config.yaml
d_model: 224
normalize_top_k: true
n_groups: 8
attn_scale: 0.125
dataset: "wikipedia_en"
Below are experts of layer 4 (counted from 0) of a mixture-of-experts language model. Rows are named router (the router's row for the expert), down (a neuron's output weights, with its number) and show model dimensions 0-223. Each number is 500 + 40 x the weight over its row's rms, rounded and kept within 0 to 999. Numbers have three digits each.
Before each expert's rows: a language model's description of what the expert responds to. This comes from a sample of Wikipedia text that the model never trained on.

# expert 62
It responds to: Single capital letters starting words or abbreviations, often at line starts or after hyphens, such as Enterprise-D, DEL, UEFA, Mason.
router:477423511449499496437503510511443494435453532512516537477462447549533462455489453499588477480424542482478501401490428515560493535507517450555476468481497532526492496561493484545458479493478537531434531554427515497490527537567581497518542446536491526580518468483495522527550495500443483480481428552437538499450545424446476483448532514528568492476508406463425447493451495528441517487500533476504465487523579439513458502510447513541533408439500481484497458479467528446471535568523476533524451601447410552472517541488563477465438466458479499478514458436546567463433507443515456523467489521505493421485479531481492449444520511513478478529497518536474492578471487474479495475509
down1:542503529507417529513490576476540415513501484486533556484549584496557519476518541550511402530530472439499508531499510480546529537472548521518527502535475507510467556464506462531504508563472534560492540551541483591412509530527560472442502526428503512568532468495542515508432436483552519446493483501511522505505506533508442545565511441538575506569507581515533489528550542441427471554413457488450446539503544495475503487458409529477455490487524479469503478475517510522539514448514453514476536504532497473483500539523499587513501534487558554462558516508468492444403485524520484498439477543511518468615458513484543462473490541460549498495604432437456496477534549448490547493513
down2:527518477508490460523546496484544469509498494499494444535483474466479558487463451453512508455464507534454481479495544568468469501501567524561465480572475489423631500489540506525480506554594535531517490539465478559520488504522509588472493548520554511441578466485372524611494486435481489495512453369494465451496444481472518502457532508455560475525500526470482516507548482500536487423546581494506495577451509488571500505449527460546488493522501514554491454451536537469508492577449500515446509503455422506493580538494474545485530462538533472467508466493515491501471539458476483435495534434491562556499504499554473475454469491517480426478478393432474503483568519464522520460507
down3:584497480499443498420475495530470543496511514449551475518437494491512512499448488514471485510482494542499416411565496480480569466523438412522442442494531529539502565465487475435424466521525465424510478524531475473487485566477505576532581439552461446445482519476610504521518521493475488491506548498491429481570525482539480489481545514529533461537505437480516576457495508455531505540433490522538492426534499433537393541586520486509518504470479498536502458522498486506455523485510508487483568581561513482456521521457491404470515478574474504544432533548495506429532460513558513474509472544450505485492452540459507472565484441581526446497534536531490552479503527476431488454536
down4:487436532518471463486434557456494521514548538495503491515477570532542499498495462552479499497560524458519580601585475568493535541495483553537615544549500507515499553527455526542553470494446487480477552552474496425456497505504476472527529446557495543481550528487514544528523532456560492478498501504502459524449488457482514544515425545493510446487538541532436505535441531472505525478526510527508501451481470483476433602523483449547577515428564504514454502506538494512513576539560522546461453477470439562540536493512563500523543464500446511473463524519548465482531529530536520512513512488539530519641493500553563485569465514387460516550512484510527495454576518461563492492426

# expert 27
It responds to: Finite verbs and verb endings after a subject, such as has, is, are, include-s, contain-s, end-ed, with-out.
router:507560482522579507524529521515427524460438425448467498553515427475514438536460547507501492437512439480504498505503505460522425472510455485535428493498498504422559535482534504517508621488484525478506502474569504456458459507474574512513531449454489453454504513532471485582442464499603514435464459508448529541527459441479496425546560456488503529490524471486544396546462452484505463470505521470565470486456512472540513562536496481526533509515549495484533421515520506504439503471478491576465496509433433473538536498447518494516489617584481516501512533434498495586532542474490488545554420533531469473447452484479526552517517530524478537445467466453505478542453481524575480476474
down0:510472425501559454449483457508531451487524450450471455525513517496456521506538470537590418459558514498473475581484502459556453499451458546525507417463528511494497527448459461506506473440447465449434466492465461456563538452585534557507536409540456499452440511554482509492514438475533459483455514571487487461450518481512503503522504447493572488514534587466531498494480496429594480475511493428465465461416517467494503533458536429500474535426559500513577444527533475472546487421534504560524462456522497555486470493502501553545471489513493524487478504470488405456526507566444487459531509512518487475556479441493496533487502425455497536432428471530471444430494445495508471492498
down1:458505480448464392479485464510562585522537509447494515422422514539520549488468410434499570508516484551456526510476530400542556519510535539547530506463472535564514498479443510527488458531531500490486481551541493520554552482506550506538459502497488511532466506536545482538486496516469509578470449517507520470488483530561470495513482511483468520499480549555457470496472525453453530510512432536499483502535587535479495404500472481527496466543543511495497580452569563486431526489517487530541394554531509531434500508505438480503434499486445498405473491545562472473563534551580538436529527399526516488464483483521559437445445478508550518546452503521497537465538460525491551422531
down2:404449437463569538477487429457493475515559528483483516513490538524503515511491511519575495451491416530456518491520502546534546465490493579513486480524538562479474461477521483505519518497477515536558520504572539483510440573507458516497407508476490492573501543583452554492456464546492526517527496452594559537511515553492503498537487531533576533474504467489511494474511492497526443535470486542528482518528485581461423491493541468506478595476422504446513506501552447407489488505557450466446513432530510517588582524455564520476566464504531541485547484485509560514515528475538513520520462442591483497441583475467539519509530529549584534594422487524510477569530500477518479533522
down3:496416497445531427476538577551511535586538461499538577492416506539466573462502471531569572481477505509413520502524542490499500503514544489489491500537521512534449427514509496489477428445503486519556498512455418486486579485408500452502464477482559528548508531462472478546490449423503509511487511420481500497523542506470528533526496476532519459533479512455546482485477508449450544458553513589454515496439466464552523400456414480540526441476463528513444560516471508420451508427469466469454504513457511496459496482546432576495474447510469498448551490512527494469470479528488478545492500504529363523582480492506505488482435473473520458509495434501486458475510543455474502439468

# expert 42
It responds to: Commas inside sentences and lists, plus semicolons and connectives like and, which, while, where, but that join clauses.
router:496460474492520437494493556487508536486505500513498514499503519471557548513461461463531497450583494518477508456442427444469432488434497591503522501501550549542513494539502525549577464505480483388530540465452523506509457449486566494564427459478515534495434489557559493477479485518473463599457509471514536430544469488533497512470407484499540595494498467517531480488497431544544523524458490489528468482517453499558496466481458444508468529502540454570510519504533480546431509531547412514493402515558480477481507472514463529518504459517447466511412472478567389522516542474427450494523474557513467464461445406528518461491584497520530519457477502434481561457527532489557478468497
down0:551405472445507518506504518480556475442485447547499501502474520511565486472472417502484446613536534545510516518451482524495444535488482442513561554506494469549475495476486471497518454476518550568493496495514520499493475605479478538480500573494516468495519504455494502525463558395542462478545531560467463553510498521561535538496528516564484567484454449494581489510494499440425515473560575480499510511425552530517555475475507557492461524492398501522472554472489452503497512504462463482480515532493518507493464485471543554516487518531579501594530494538485505543588562557559511493535507567476400536464500512517516368494467516498475430466461528519466473570529431451523469526480
down1:548502490520549518442548565513448513497502501523555472468445509509540587513480493509460564439519468557459452469585534503563494482558455449566466511512516528489539547478496419446579456450443444423397522506491518439475488511456508511426513467564502499542499489509440509495538559565486522493465414479509485530478542482470490523495532514551482461476494459427453468515479535458544547496492537539451471456524506559473537526518450522481589444517440467549391460498571472447489466491490455476426496496525509474477499558523519501457482487519537458582505522502484514491493438524516468470485461486496565612502496440497554469480535514399531483460482497516518453492565547521552542558536
down2:539544548543507535506456490445379549573467506458485468546481503475568522517520591541515541479464546494561558446478538460460535496538429525517440492482504473430526435534504541574491500483536514445506475561493489590484532493546493548494565497479501507425481453545511503450571549469507510435543574598550496499548518433562529534548527463444532497529557532528551440529583429490558485478523534465495475574538483559604494478500446474437491501450480439545583494476508508502476532505498491544523452496524486482489514505498513500498482495500489452430456519488473529442514500515605517505484490503505533535509506524510486500426576436535471474559506547483462508494528480488524450443536
down3:440457488526539435581519487549479478488468530470448460550496553543538543467515566527451484499534515468512482569501414558591564423542456501489461454477496522511481484528517467490503554525474555507516516456489515525436529558493511417492535507505526562396565504522546500474507517467482467487472439531525494513469502510501500535541474440532501533463484505550505500582478555496490476486484559483568509552538524486529506479446510396553478498518590506537592429488443450503441513515470509528562441440471434479449453549475512490577513510534515488490552497515475498595513581512451496483506490551536480535510527397533468571492517488509496460473527542523433449502453477526505567576553

# expert 5
It responds to: Hyphens joining compound words (Dubai-based, anti-Jewish, Re-elected), plus slashes, dashes and word-starts like an, An, under, New, re, de.
router:500486549474506446491490548504527504449490437533529510430512511574511592478506515538549575547495523490504504423507483499541511475504431554444536491529458550526444505469517471525535444416530556496513441502436474561481434525490510540559433489505421476451493491519587545502539553467449408548492469538492518468503495483536544503456489566458515487537548488506436488548556465466485512519545484540521521572456511501540560443482495595499481505506523470482526510506555564503534509519531509481541472508461556499457514551451412483523534457412462522496500476499502494425446466492512481437606492479496521377445505503514549519409570518540538524491469478514418530532476542519506451450487
down0:524502518507505501526506548438507493558477475486543517547501427479513519569517491540551424475444456446461547529464474479519445555514548462469458456507465488447518577444483496540585517489510436462487528477516436541554516538529488448506461559525475470541518508455444479514502461538582568517523454560452482480484489490547492570513505479499485526456457507535527548545487544459461475444574513447509499495532589540411477459488440491425458550518431507474530514534494520529428505472402517488521427467482477517489552501497524573557443479566462551498525453508501452453563468506434517545466442551476530525502536475452408464515512529447498565489482532477439524570520540413546479520550
down1:475491519537469535451477482441473474496526512441524522535454514426447447504528488432452499513518570450509496540437525478465487509501561465559494450553506513531467461501512544473500442451485439506431463487484509450550487504509504489415551486437423477531469463463564506462530557486525566532544512483501490470492486452441488499538531412550497498519479464469546567515468550525500469451462487514368532483521412555460507528514421515418502499473474537535493518545462492506446515494522459456431402549471479482511485477617586454500533482554478549515554488499494560574531496542501513478455499492463513583536553553547440490526528551458480510578524561494531480530501494441465492556518
down2:439485457521425516493506468518516489521533512504537449508514523531507563502498537533505545528535570455508534534510507480449523472503614526450513512486418515538449523470532360516523457509536473499532470493469509579532478422486576471535482463481499436452578489508530468451476540533506552525509477557462517496504487481498558433494525433529484542450487527464474503512520462510508485557551562525530501532397574488526595559467533573461475564395462480483456477481532457459550486512429413456481490466497461525442553492425512471493473434489528535488502445452495549524498448571525521537500489526538514419520537529530478420533444475518447502486528508498518492530541560474548451502543
down3:581402469477472526492473555482497454520518538508474526516560552466481530436488454511523479412540456499535552490504512512465547473552522475497493519507455522466451460539561584498490502545431527491569460484582475518525511461475465412542544521566489596444534486518478526542576481507510542434496507503526480532468483495522483524460525520422525489462522575505495509500467552469500495521426464546492536460488450458413511568552547497475521488530545464452548463509508569518508442497470583529524510446485581508546539531431522539592425514501542543462494495442529476506485499513563498464594473490499514563504489588497499517495527481498457477496565552556456471477530478419563563516528

# expert 44
It responds to: Month names after on, born, or a number in dates, such as February 8, 25 January, plus word-initial A, se, ne.
router:381518526440429422514534429478462424555444511491458515470464471491545446568447505489534495463428494498485506461450523426530488458560489540528496501493483579517525452456499489495487523521530496528473501460463477455507486527491495468447495438503489490519504510509485479593527514488431500492544546487471442557546558402525477497499451528586475538453476453597488423482500439455447499468449462498468586466512465452500520493504515456400496533467544464436505490514450533547472525482550463503523446487490538535515487494491587571521543464451556510511528516512525516457471459492461458513493486590505472519471571502493474554522452501488471540570457514488424540476536591469478503437546
down0:433491558515538543513536538600482558448536470446542445529474540476548503546428445518515578504490533488500483446427495417543480451537446471496491472531511478411497476499476464471603558479488528544450507420555540476510467468545493514511565551458467540463513450480503522541461472528577474576511516484534528519424502487456473455589482439490555530470509496474494492457522474465477472495470520534533502458553584464461523546534465522459509526463513472496450559476486472461463465521446502570470450514512534460571576454542563500564433421541465475467418504510467449502500461476501443492481493517491502600458483485532485513437534469458549571494515503525541506487508496537540486438508
down1:556490525526544525510516493538532460539550492529454527602479459454495457472528483458475462605500503486469526495486498588469409522488448487512554612521461427470507539474462533506531469520455512535424488524512524455510487448456579551499538475473492500531535514469485447441514489528532556508441513487515620458506440467475503526520504515534561521445454476549426503489507541449495464549478532554526496519488480503472459387420484491484500455567511500494456503454414444519462447527419542520515497504487487472518443439514470497459477569465482521487505506546507465531483477482509525511531424508473522460513511437516513529570552460469443566533490572496476475530621529478516528577481
down2:533450518479524474480506517499524533576566489506522553534485509512469538460451460545527516543480496465486517547498452516555543511485484495434533499506528579526501420506482503520506499460566490525465528541461504556549529563462527480509484495505484532451481462520538564478531540505426448583488558502488561454529466437492450443475550486563453468521484556512561469557488531558444540462531437509461514453471569476430493466496465495522487444528414572453456459509538502578462577452436526443431512522418519565579599519520535530500514519474481520511466471493511469537506567486433549504505553452529502493519540529515527440551612454521495497487478601483495502447440531504443486527543
down3:431559522499532523441553514521472559536494578495457490504496508474545425489496498535519471528444511472556566472521483515494452592564457425533552543554470518463545523556438531482516511642515504475465511421515504513471492464580491511500506501559496482434490519463489532485535459503571466467518539501488558519536465547524513536500475514517483478576496471495498536485533477481477500486508527427519471547543556481514458489534545493502455452519528558528434591504477485519521465417556487474435528486519512504546437573438584609456462504538539536533595509486567480488546552492490508394488438517513463546484478525440478428505522419511485466498464528533517486487539504529475531498547

# expert 46
It responds to: Word endings and nouns before of, in, and, such as link(ed), bulk, goals, title, medal, often in sports or music text.
router:488502549540443557517539463554509511457533464506504445445487471471489426517480487510407524566471454510506451522504457415527495488492587515494508480473570431554569488462416539484478479526558549488531539562489532540460503484517486558519479499489489494485497493521498459549564555508575486444486561459517489451456567509479503524547489454526530559527452537405498432561452487463524459532455481496565539475473472479493530517504543539466420494518581514501488510498512469509446557586505504500586572481546536491448512535470431510577501495491529487553487500495510534519513476501472547531489505525453524503420526497472568500429504551506493454455479377462483389478461503590472479472495
down1:543573428520517515539480490435485532493471410500495484502528462450426446500442461427490483478555485506511550497497457535439500445485452525491519481462453552466545509499553446485507539547514540568447474475498519508531460466531532581495533584468513407517497571470511488507470457500480582501507487515493486521541466547530486473469568462489510523427469500427494525555554414454571558454480451372548494519544522441471512496489543508452451484496380498505407450519551501456415572532522465522532510544489462507524477525534516465494505479449550505547482485479448458492498481493525485471511488526494562572492493515494515461511428447557512491408513534493526535444476498449521481567492
down2:457556539458524473501532479497476499445486519475475447543505559500445441443477556447486563486517464500499489586471445539516522457499447475528418545633462556456494465409482495496513536462488476451512479471523504494521552498456519503567491426474509475476464541478389550489489503474498593471484509551421489524499487516527566541487489509486531548535531453533525470499490523522481414500474506548521473478457433511452601524466455502513447518457545449448481544486527446407498486535500504511553547516506480538522438438536503489488529434481514492538535530471453490504535403462542450447492480540526488526520522486525546596598528533434468506480524460435532520475540495519542509568447
down3:503466530473471488497442487490536514514501534471588503446536494477542494413578519480499512515496504488433513460501518514515467494532455539547468464431465556557505474549508581451474541466584579579486463513525548477504465503512555544522438549501522524559493524481498454555499486490514512470601482482472448461502551570590429546516486507429489564494487542542386493460444532493500543446502477550449474530491481555537482547535577511484505508515447515447551484521511473411569433446495496503500519502527543502429517499467473453545429531513478424574484539534552505474464478482433507501472520520534458540540489490511558534459490474455530495555558455523581494592466498551523513504560
down4:484438534485634503560454473469460461439468480493467393549560491535514489485507505540569468493517509500465501443433495480434501464555523523485516496503552515517521496472538530445535428448512486427501460535482563502470480498550508455468419491506559488505518520436418565451468489448559529483505496548499444467495538560539533459526467555447506450502452434471527498484623517505498515514490511473472486485491448483508447506481504542522489504600511489579490526479551531529429492490402516507465503564483473472468484536477518551486494525503516485455471482559482507456568481515475493537443470449471410457399485546515520476466516453429493411485532474477481461419485510545483485566479

# expert 59
It responds to: Word-middle pieces at and ver, as in average, Avery, inverse, Status, habitats, amphitheater; also et, it, and However.
router:525543536557472418452524458494460511495537555520574477523460500494560558497539531503525502480536528593500555498489432561479465447561509521485539514505446516489548494473428450488491538466514447486471437517458542529470545591501540500444552541485468502455475519503487525543498539565544489484585538454505420544551505492530554461506499504446573496540510569505519573572474458498488577516500523485494465486430493463504469509533470458532483422480460467450452578517581578432553434508457508545498480456429434525509509463479494489494470541504536527477456533467483477558547491499471465440585467441501564450492533523557498483582517472481464476475488483494581522530511486465554513502412
down0:443502509502470481559563550464522530438500441567501477421489475539520469490536412483450497531454508536482544436513494516525517501469520509486506572530526508443504574477491480477529496526414537533506529505457499439458533557572533493487495483502495522552500580538562497562475396435578512507449516501523503461474524476471449471463496586552460502467530586472439493459483510524522511566617521466573500504478490548499461527468474569521502529604571507488490479458489496456514532496568551517507520520499542419465524544504572555435530454506501594487591476545469507492516485590482471426525478489494453528472566462535522516491512527575475536533516485523539543460493516540501526494474
down1:549529434512547493476489504424427427491543493461506497481511555499534518434539530489479499531520512532572465521486507494506562543561506546477504475413551496507480458490467384477482460506543451445533469556516518502463523492433433529502505564516520578458525529513460530397418469480469485444488474563473528500517499489495576522509427532452482493490419443548481504534432494475512476562570530518534562476457540429495470538571471553519497514516527483498608534515544496538454509473492525450507446524539545506498526589486545484526519506506419387510463474482507568496462501532478500560491542539552501479468538479548522520467501509537506494542424576463538535456415546513492484490485
down2:535465475521472499486575405483464503589493557476440482515492514558504500511542498523464539513488516445493466516429552466454488479531526484507521499467514477533504503574486437519491487553491530536498441491508527490537526521471474501502558452549487466559514553481559487525644485540469489506576435516523540524463511475475549513496461452470547484461455544461503585420472475558532559451527556532507534458527477523524511574513519555515442489514491504524569504508439501443578531541611473422446549403475496484552528480530497461570496531445530562514544517517540486467462481463512570544494498530487483494512514492477441437558557502400481475519443473535440499535437447468447483537511
down3:433523519477509506532454453494524566534519513534530495445519504468486432471520506474549513469511477477482539523509545465453447496411507519492542573530433522502498521530513445461423544502542452478498587539485486516465544509507429491491538501548514449445523490531471526452493446490444461552558489485587469513490559447518460479480502492599552541568541425580539482536464529546519479504479515544523529514494474478458528479519397413522554567542440526469545489531644527568464542491523492514517555509529483508481508466496510521555422508523523478472430496485504499609567492516502544470478526542466528449500554491519519541533500521565453517501445401499526489527462448464493427541502

# expert 50
It responds to: En dashes in date, year and score ranges like 1791–1868, plus U in U.S., N in NRHP, dollar signs, slashes.
router:516482563507515424494488442551478562437470479500446488407512582534493594548454511455511540481467547517502566494485426545474500500432510527519480475515498474521501577501532468483501532533506515530496477511489475541493549508565563495546469459533534535543489481507521526553514455432491498534435530578571498513455512503549475426443506518491558511535556528494496501498544489552544491497483431538472534500529561415547497558534474495569410546471575472476489489511510486548480523541605490482595486591406555525491502520520469561519465515515439549501491541498541547436476464504486507486470565463505496492472443517520563474447567547494558507436544480503551553533500463538413499503477
down0:502516530507408518501551497455518470517610527487457535531529445488492534385503544539479518514522429455500492496391538563569448484572505436498386514488459522527554524498585526527567577520490473479468500552502518563496489485483509489508634460547493504401516487482463497528474497540510531567478551529468525500480472524491475503475435540454518542519444510452492514492478476552462530516562446488502538510504509525497509469455455497529526418526428515500526519514562428479488415465554519530443511448502448568532507565527460496500526494521513485513493502502383535494464515530529505497532492515439555468583478516536531432495569447500537477472454470518471458464499486535479523495533
down1:464456514453463482486455471521458541427467494501567531447544482531447496506542585439526613482458479476522496505506445491477554522459533509571498577554446470534528513557485544532451525570527482486522505439485528500430508461495489482527460538479402434485539479546484510497546540505503471386506529498526516504473528486653512588557555531487555520477527535511545490480477554505485485428484493606463540512484455496586506507516439570525482534461479508498479502450517522457462538541458478483507460473526515514453490493525586514426511518526429491472574536519494517452549593546504518510455532486454442466525459543487540544480502520554514497517526541477510539491504525449471464506559
down2:547525449531514484512446463572495515454526517472472497511472494528448525582501528493504509516488510570456415451523465534472457563422465492497531408517494512471500464516484547487503573459540433439474489457516433492518549454509501479578483432524490446485433544561494600544549519415488432546458493474414562503427528417510536549478450446495531437558458516507481520587486527510521444446519478435574446507516426498482451475473570560487528475501530540467567463536510518507474564484487528577445476472452483487497530489527480493556540451519486473506551472516450490472464534446503442513446555546450475526547504471466491454454509486522502522562429477474502507484494520501568524537502
down3:471453515531511532497538510456475552471491497452398583566533450520467458594553576484589460435556488556455465538405510507478491435495513502468489462484520534421477557527476500481488510485524473443522435541447475528520490412545500509514445492478461516568511463477475469478537478462491461455452481433521537485568552530478477513524484535494539515515515450528491400443482492537504518481545471478543464512559506505468421511494459441455528500498538532471592448527518537552558558490525543510507525532475480503510505492434486429480523538460493447565462465475560448452518471438496510490514546471514444511494410490531587518549435496497492483509478447556458438477466413506553508468460

# expert 32
It responds to: Inner word pieces c, ri, ci, ti, ni, as in parrocchiale, Lac, British, Socialist, Beautiful.
router:394457500501467466451506491458503470490572462436585541464475532505424543500440495478477558450408555391481417544484451475519495466530533440506523509536492494524541502496517544519534466546380507582486514474510430497512463554489489543536489481516531527535462526508520469469551486503469489566475478474437472497355447582464518464530524504467471467465471520485556480501563510539473450550574529533521550509506457542432502502492553458476518518470517495490475436460481471489560432421557542557474558497469504564489438441468556522471491470451492534538482516525455459447526466526537543512489454472432541499522481559500506505484488539482492486557476511566506472524558512482503537503499
down1:483432497461462446503448472501556540499547492572511478475467496467426506498485483542533528492539471511458538512514516508486550472522506533615458501480500464496523485493521515596485484475478521595541462557514540539558474602467468531530506510553491578479458520534456438471491474538494480420494545475541456488506485406527535522548457466531484463434452523478486507500543520562497504529439420610425504539552511524479467542481485514503477465437470544504503535450467454463486546453484513537444455555504519474478459474523514565541558547462496557503458502494477486520535518522450522470512442545522568448527470521469451491515520502533538588458422583530501544468452595527553559420481
down2:498537454480516437513485458589429563488611490475493454498526463469465510525447488509476447457461511500616494521482542541405457556459472555435482494475496526535608437538452535481542501553472458535497453508455495516499445499477430535517523486498483506462574544492451509468533547540500463460486500539412476530491524530455543515466483477452512442439518520502480503397476530505565512494427448497518566519519536498500538505524468565488545568445471528493502456543494521495494529457558521617570576476438464430456501528512476528524524558516460483490541495509486554536505481430496484517499454487532518533506551597513469488440537495564479496510578498552515462500514506491488507561472
down3:451502457455482485458489452476518522549533534463458501454393565451530459475520543534512533494534600493533507559520480482509478458443507521532597502449479475481527534491543500543564462528520473528527474503525504487447514554543450445473409487522551427493480510461469495465457545464490470420531522462446459538428486449487465424507483511520462544471569470585515532421544473527499556507538467459487527417581515556503552424492500461472469495493531584492495487503541503472538482448489454434506505560494508490470481542467530380559490490554550556540548472504543505526472540527492568500524430507552517450502493484512435481538495522498590519553512461478580498489518446525510471484440
down4:489582522542517538492480491552470485468535518475542478496509550558484566519490491558459569507460449518467554494484457576451498484476555480448481486468509505499466481433473561478533490451532423456464480530448458502454418503561498476462469532458464559488510415527551516563430477520523511489538483481459485527421511423529493550522424535544537505439460455492471513495521551519467498493519449552485526460492549460526491528508458437444460434549492502511487501509486538436539490541400609517588486512503448532526592555524393579466501531526535508464464471488511492565529450510484499492470419487519512504507517536511477533472530501570529515383487501551525555551524542514514480560531

# expert 10
It responds to: Hyphens starting list items after line breaks in cast, roster and species lists, plus table pipes, colons and the piece ie.
router:629518469425502484517480506487522563467474511488540482482576488561531535462485533553494572484502457487529525459544517450603472509510522549564460491477500513471453517461428479553497463468566492521491514523485487492524452521499470619488455487482469433473516445513616467478479490536518443405495595483484503505479401448599536452443537467412533486499573553514544508489523538468493454532510444572505563463466500522460472520516526491488471487503504460441508512584480555520524526512537531489497552456502502571511437475430456555524505433488467451489473452492497460511501490508579446507526480469519443471461500477481543541469450521501512518561557497512493462547468475514530557508517
down1:524518543514489486526439509527529541450473517394479568440477544496434513447543545480498438544505486502512489542531502541527461435435532502542465437513462426464443435522518506492476506565434585519482540588489481501496554501461489541462520499456538474487499519517459525524496514536496529566485486392503438553540541477501471506450547509487484473468564510544513494538616441546457551502500487449447431537507508503487523540506459417605571483451478521474430491483465517506522496442475422533487486525472432458501499518499409550479512468485562475469539503500450506499553531531499518537526419568520475506561508439492430494535468465530519488594515541452495468468475461504487550444481
down2:588489582543521478562443541471493538429449462532513539536496510530460576533519514472506538523528576494500511462533490425529468528521458485534453549522546545445568510459461522460570455503483481490530583535552501496416496510503480475560501459506527495472547560617466492520473452528550512437437514514560531483514468431521464535521527496569559501484472531556464409561413548454581434469552481499464534495495506514514487526478491514572528516482601465483550504487514495441464435494467447503496474524493538472524523491525477516552474465561550527530527504481562453511508511497514485455507487510554479509477457421487507537433512621507463487517518468494533519566535479576545541491467
down3:471476498429451445502543549461517543538518552537470531523415548461518497549496398481541518536507521521521525516532601454509468540543468533467513573491482436474498473571535505536534507546525484548476453518598551523567498492446476497535507420484537560443437510441516424458422518476515552478529539525504515537576564455485512476504519428527483453502536500561492456416505438536456497450516494536540521547553545550499480518460561438511519488498519535550477509521519480474471487496497532501508526500453492526512627601489512541555578559515481488515499457442459510568495526550495534446451483524466542535489517532506543476474507521545555549479522476600474421531508501475535507480511
down4:491497557513430515426488519539455517534528508493440457576589514514491520445465551504516448540442460497487480512519540484528528503481517516528534494486484453587481507492483480517498542565476473426460474479455445495518538546575429498468484537529542529549521473516546470441493499543511481481615455467532498455474524428484479539551471512484565484477476602436554519432495437506519477429550436531502571458516539510496562520443537564489544456508486480493532511506515444640473550453528517540482486509468550520449536540546508452470532479485481564515501523477578501519532527512492475501568583537478507490509509602453517531550435487550482477460434504491504454569463511458440521480457

# expert 6
It responds to: Word-piece stems inside Latinate verbs and nouns, often mid-word, such as press in pressure, vent in prevention, ut in executives.
router:532450482552399454477501502502451477520561507452437493556458467542537543502464468484524515481500444480488521508556480551474521479516429447460463507461467426501484455558526435524523504515533496563445519496509518526485553514503479470525504543513523397569518501509470443534544521598505445574505498559527496553494578496490488492516495482536493562392459422586461495529491439499502446536475497460523481459490502431550408481552540479533488440521468554537469546457528471506586474523553492487475464518476458516519574542567461464480462510503525505541428478458444434481523541529479487496521475537535481556416530518479499471474461526511395491491495506527555491414527502516486395497483
down3:437453445515451490459534526522531507538481528453481590542456544489568466475524476504482520533429595484510533555476543563513517569537534526505483533454467478482503421477539479544474493538594472502490490523477558517536551490493458511494496515525521513514554520536458504557500412525518601518438488532483609466519549550488516481542490471571485511460474478464512462477497505454445505547482519482465540459589486449481410502560469507536536507532527566553490493513558461474599518517500564550508516504514495480491478485535500514546488516526486483475395452562425461461451508524519487598510513502472560487523540483521494485475538507524506573507405598541517499501458543490428500576551
down4:512462522454491535530530515499521561510529575499517554497471586476450538486453495574507526534471489457503513576549513568470586514543586546527534457432492539500548484541558471454475496498503468500521530485491551505551443547500549538536581555510457517550552520425503535588476584454507518469477549455466533575555542392481568516476435519455456497486429444532468450586435447529404501450469505528455536466485551397509409490531502451509522504482519516417494485536524462541477532480474485496481492477497487469508541532517503422526539523461462500467538463548482541505465469517501509532570493509488498465540502551537463430468500502533515497551498504550527513471510453522530512444464
down5:594435464448619473487525497490445554509545549440482560527472504491507520535526461471429474500478526539469490563516517523512515410460507490493442547501500480517580463433460436467514497462487511452486512506506477534483527496514503540393453476503536509517397478463533503431541452456519474550485512506491431465512478538504540482472494484518532484513587515390514528539526425489491459483456475467434468518453529517465457481520513511492531505529436488519511482582465457476488529461537444449424517463526569502551467490486498599517503537484426534454510470513482479457489534610477555515482463527570553474527497399488542547511539552477445499469490514497520516523472522515583422520470
down6:536519519446462498438440522463483456533533526492510478456542411523489489431488480547540557488498518500580526488518535505506511574476487557383443462472464478531483484469494488496555502549475454497511464486489488522473471544478489461555527492471506503494519468418473556532471511464473491499541536495506560496529535572516462483492546506476488449509556535535439487583499531523536461490505512500549581615503500454474583521591536526483503472401534540507525597484483481504564451472509562544557519511432510507477582482429525565522494507431537568526471470556572440502470478542459483516451451572475422523502572532522533521555523489490486470442488515417483521420511540505548509522529

# expert 17
It responds to: Coordinating words joining list items or clauses, mostly and, also or, but, &, commas and semicolons, e.g. historian of mathematics, and.
router:523488498518539541543567524522504492512544542527510500589513445545533513440533489490554501460568494564573506488458472457539453505454463573472501467570539531490484539600571497535572489467543486414464430510551506530451505497447546513542482497514480515596525528528541514479466493505560458526499531459510504509528486422537484422440457498550492520435440420499491477514539484545515505507490484551470490494498470471592502449515543489431512547434565531544567514544452503558402459495478432487565535453498516502480469461489454557528497492531493490474507493487495458536485498561486544540512498626457465441474501466439537479538528514500499544462487473409508453480535489542460521416531
down0:483580521486539485490555431502474498450437447521536546472479550531496573450419492515544543473522423555473460486519482468572530521474509409532459463563496481577495470478484474495495507530440535533450570406475577457498445511513536566462491519480574488501498520510551505592542487418475470485474432547533446469523474525496450541532508484545474414516472495447508580527530540452514463505551529466520528423466528515524509515545491481516454505536543513435514450487514477504538512544502500498554512569505595506548547495484556531485504502525527525490458510486526490454486493551452428498436477486471552551536505477470455522506581558503482488381526496529522444500423552445478449496538
down1:461487501504486465527491471441511505525504483552481490505540564475523495543508418491488507494431534452514563437473508475474467573561536484509503497395475552472485452537478530497483495510400538476560528467446623529520505540531462459506515515455508481449447546469511575456542509470474458488497512524480437493447512579418542520491507524515536479481571501557477490565470562515481447440543524487462446523498545552541495495439464542571530454467532488415520530528481460486454496540533568492527458418468463477442424500567443467584549553551521519511495462520525520459483537478432431516494488473459439506521546522516543567487510462498454533538506560474524469425594535472499529514531
down2:609443505440485456437477561530557455476571489471474530511591515479529461540499515534522496524467551470479536460548512483500494497469457449467512487422476579492550562559632518511524470543446445544575501432484497528498530475525547385517511605474492482526487518475473507497469480462467472442490494499521528540479516515476516395518514533421526548462518524510508420506466433471560507558550523488503570567503549469560466515542546473546478538523527454518589476452508509420501522516497500464526533504503531501510517492527466540527476489512510560467492513512458492580545513501533519529574446479551496476465542530481536501582514534432558450478508450520439503515475453439511495485485
down3:516439467550513504549494480434477512457497474488491454505538508492525546494454528450517508472522507493578513505489444554468555461465530538462534451522537517552474511552461515444432528471572525461498525497468532438497517481502505487541580559513523502403471459493451537503531560449451448535465531552511526550462492453484535492528446562553563538447450464569429517476507465524511521556580547511504466545480498547520484521557528570514530510453506536508490510511476594503563474456536507479577538521468465537458509490579552491545485429421528498425515525468545529494557564421486530445451522436462499456508527475536498526463512392509538431522452443498503479434474504472589568513535